Experts of a small language model: 32 SwiGLU neurons an expert.
Below are experts of layer 12 (counted from 0) of a mixture-of-experts language model. Rows are named router (the router's row for the expert), gate (a neuron's input weights, with its number), up (a neuron's input weights, with its number) and show model dimensions 0-127. Each number is 128 + 24 x the weight over its row's rms, rounded and kept within 0 to 255. Numbers have three digits each.
After each expert's rows: "comes after" lists some tokens at least twice as common just before its tokens as in all text. This comes from a sample of Wikipedia text that the model never trained on. Tokens count by the router's weight.

# expert 80
router:176140128109100141139184137116108149117124147122115130101137107153125123089155125128181145117101131144127098153167144093137142115114120130117117115172142114095116154138140135118131118142117127102116106119128146116128114128171158058102185143142155126130101155149112162134141146128129135150136171121141072103094093161132177136145137111138110114091193158146102093153104110116118097163099
gate0:177133104153155131149155120154090149140107160061079133087152133122105131115145135109167116122136142128132114141119122132127135112120112168138074121170154101101101135175171135127103123128135176129157104127122107137135143109108117102117163128135114164099148147110114162139106105137114123125166185155153146103125091155159158127130121126098095170128159133133109135132099139087102087159112
up0:172114156114135169092139152146148134146133081169138114106113141135130148117124143142138172109149134122137126164091138106138115101140122107141165099129159119131137129130083139133148133095103108166075176195140160098147101145161171112116122150121098123179138135172115162100133100137097118142149118094169137156168136126084106148126148106136128100125122147163124164119137116101139126102130
comes after: " ", " (", "–", "201", "7", "8"

# expert 62
router:114101121138089151072158157137098127157140067155110139110130153153111114104176123154158081121129132159175082144118119135156134163115104130105103105123111151122155116139135146141149152142137122099095104096144162155150107136126098111093144139138105113108143142112114141151168155132089121131136130148151102120099096126100139118139148146083143150085127149082120137092114122112106070161146
gate0:136121103143163130093117152073140124139157120100103153201150134140120059120143119131090101116157127134161120113208105132095173117123146125125115130152118141169144140124145118142171128137096150093146093125163137161138116149109133172150102139134119102106121142125132108140100170104121075140131098130135137116166127161114160159132105117140138111144128134101160153125134118109098150108113
up0:138120112165150140105121092061100141136162077091099135127161145140100087121129091128085154099097130093124117126138107133133167157102137148125111138121129122114166152136088124089161102153129143133197112148166155129137116140112104110125126161127137118106148134103093106107098147133128080166142109113138115140132104124101102139165148171111130102129123117096161122164139178131106113143137
comes after: " ", " |", ".", "201", "0", "200"

# expert 58
router:152120134107134129133165144126153186123138088121110105125118059169111114115115148125149101112098172134157116121121126096155108129078119151143130115131157141116092146182133169123093130121120127132130118129131164144136130113170162080116174135151137120140111148134126136154114153154139133150157133120144124098080110126096160168163126108135116128136182146121148129098108060100118084143135
gate0:137156179152156123121120157162150129129155110138115106132141111114116088138153136098102113118137159121156166138122091142117146143097117081165125116132121089099144079110134111143120162151104124123169118130119136165192144131087104078125130155153097116139097135144151109145113137175143151131111197132153098134129103126129140140142167094101099159142122178128156117115093093137139130142121
up0:174112108122139139136120109119121143095150130160101084129153153145110161116133143139120100095108178122101101131137146124133144155141140150147134158161114109111068105146148133119112068080162083122125122125173111127156142110208164108163136164149118150134155121140118121135125137087115125138080156120109102118145138152118122121106152128131100089138113181125155119141146160130161114140100
comes after: " ", " (", "–", "-", "201", "200"

# expert 73
router:156129143152097136106194150131156192137183137143086139134111115128114113133157152099132121135091128132119091126158140087149129123092140116147114107151134115123134121158099156162103151115086128124115095134132124149143095123131086095097177125152161101113134136167095155140130129156113152150166138132143107093130110129096179106127162113107120125114135143134127120119112121138117074187099
gate0:144126131126128116093152125070120169107130150107103103120125110089176110147135151147153082156146097126131136115155138163155154096154140070138141127128107113159134110105092154124115138133156099113150142138108101089113112110104132158108122168159109116114117149108125069096170123146174157122158120139116155112078115133084116125162164115126176124168124111127131130121149153122157157115108
up0:137143120127145136183111133212131115137097136167163189151158086142088143153095119140119144107144137113117135122102113093102099117130104155134144112101122110112171127130111093147114112150102142100122124139107169125168170127152120121155115129149127151123116107157166137165140142084118105144109150129155147112148159156148141120110085135099124159103160124132172139129129132151105148079105
comes after: " ", "–", "201", "200", " (", "."

# expert 53
router:170092157134140127115170156133116175093118085122124151115134097156118171112082139118136139107098121091110152124152151154190088145125074127160134079121116118108129147155116143150113125115119150139107151115119168151140116076165139109153150106168112135107104148110147149126153161129079118176123112105111105142097091147106132143163107118109123103125141140118134126128123128161101097154118
gate0:127120124177103122133130121068135171104153104121106166093126145155132137146096154147149124113120123148137120118151079155146111148113108139199112118127130122113068083139145109148152156113130116157149154166156095100155131095136151119088145136164105107119135130143138115135141164098119150130097132113129129131146143101117099139130098125105124130186126101074124136164128181122085156106137
up0:099163124148091089117144138081131112115130132108109149121165130076114141153104123123160122128104106130127118134158125128150142171136136196143109145124128118138095096097140114137181090146097118126135131118187098123148130115131181138167130125174108133166137170148162156151106182134119117119144090160149107107130111109103115125167131097141135104176162140155142120134130137116153103125157
comes after: " ", "C", "–", "200", "0", "E"

# expert 66
router:142128132111132149086168119111143148111163112119127114110120121095134123171089138144142118154135101123126128112102080102203113139107134141171126103122116143097080140126138149136185138087128136091118108146079197108118117115132121105145103136086136148073142125174136103123113120134115138145159158137148089138104123131104141167150114156097126102117139153126109149146141128157134083157132
gate0:165099154073117100151140106128135138117142163112117138127104161164172107130119115136092129164136120165120112143139115134172096135132136121153097144142138116151137110105125036166157120119124169113139136180106164136115136161163129155100107178126132113141159117116157106124155120107094116126129084131111102098112103106115149142157120111096117112111138109113081125118131189113148119135122
up0:104145104104133133127114150137133108121113163192131138144131103115102172100157136129180116112114142101130124118153154184106170125144111112073153129170101155107136156127113180102098150124142084155128142115140095123160103158122110142145126103105122152154110115155144162139114110148165125126139118167133169155146158122152147119119133126173139174153142127187145112116123103101094107137114
comes after: " was", " is", "s", ",", " as", " were"

# expert 111
router:141090145125090128105168106136147146091093092142139130112118131156148107135124159120125118125072167167141106083120135107201150179095161126138126119149097157130102117120114129143124147157145124177158149106151128132163128080148108102092103114126125130164094116147133156108158131149094143145152143108128092132101120115121115160152137142165115126105105175110112143106104131151091109160132
gate0:147159158112118127163138126107138141095132151114114098106131091100167138145088107134188102132109150132125135070092165085130150109106142114161124135118103148123113148138115172134130114157148172119119166142124094160158141118146117123125123131137164168135151155126099160133134136147113129129145123123150154110152123157135079131130092122153144109147180197068097150127146129109139146103103
up0:139117121156133104140117113133109139098171110140137152101120146134168133104142077113168132168124173107137127083128147174112152133156114084143125089137131143093104142116138170125133145133141154124171105095171113149145164131136106119133149145158126127133122129152126148164123125139111078122076091127129129093149119142132141094178137157134094139126127154115087167127153155064133133078140
comes after: "|", "200", " (", "-", "202", "201"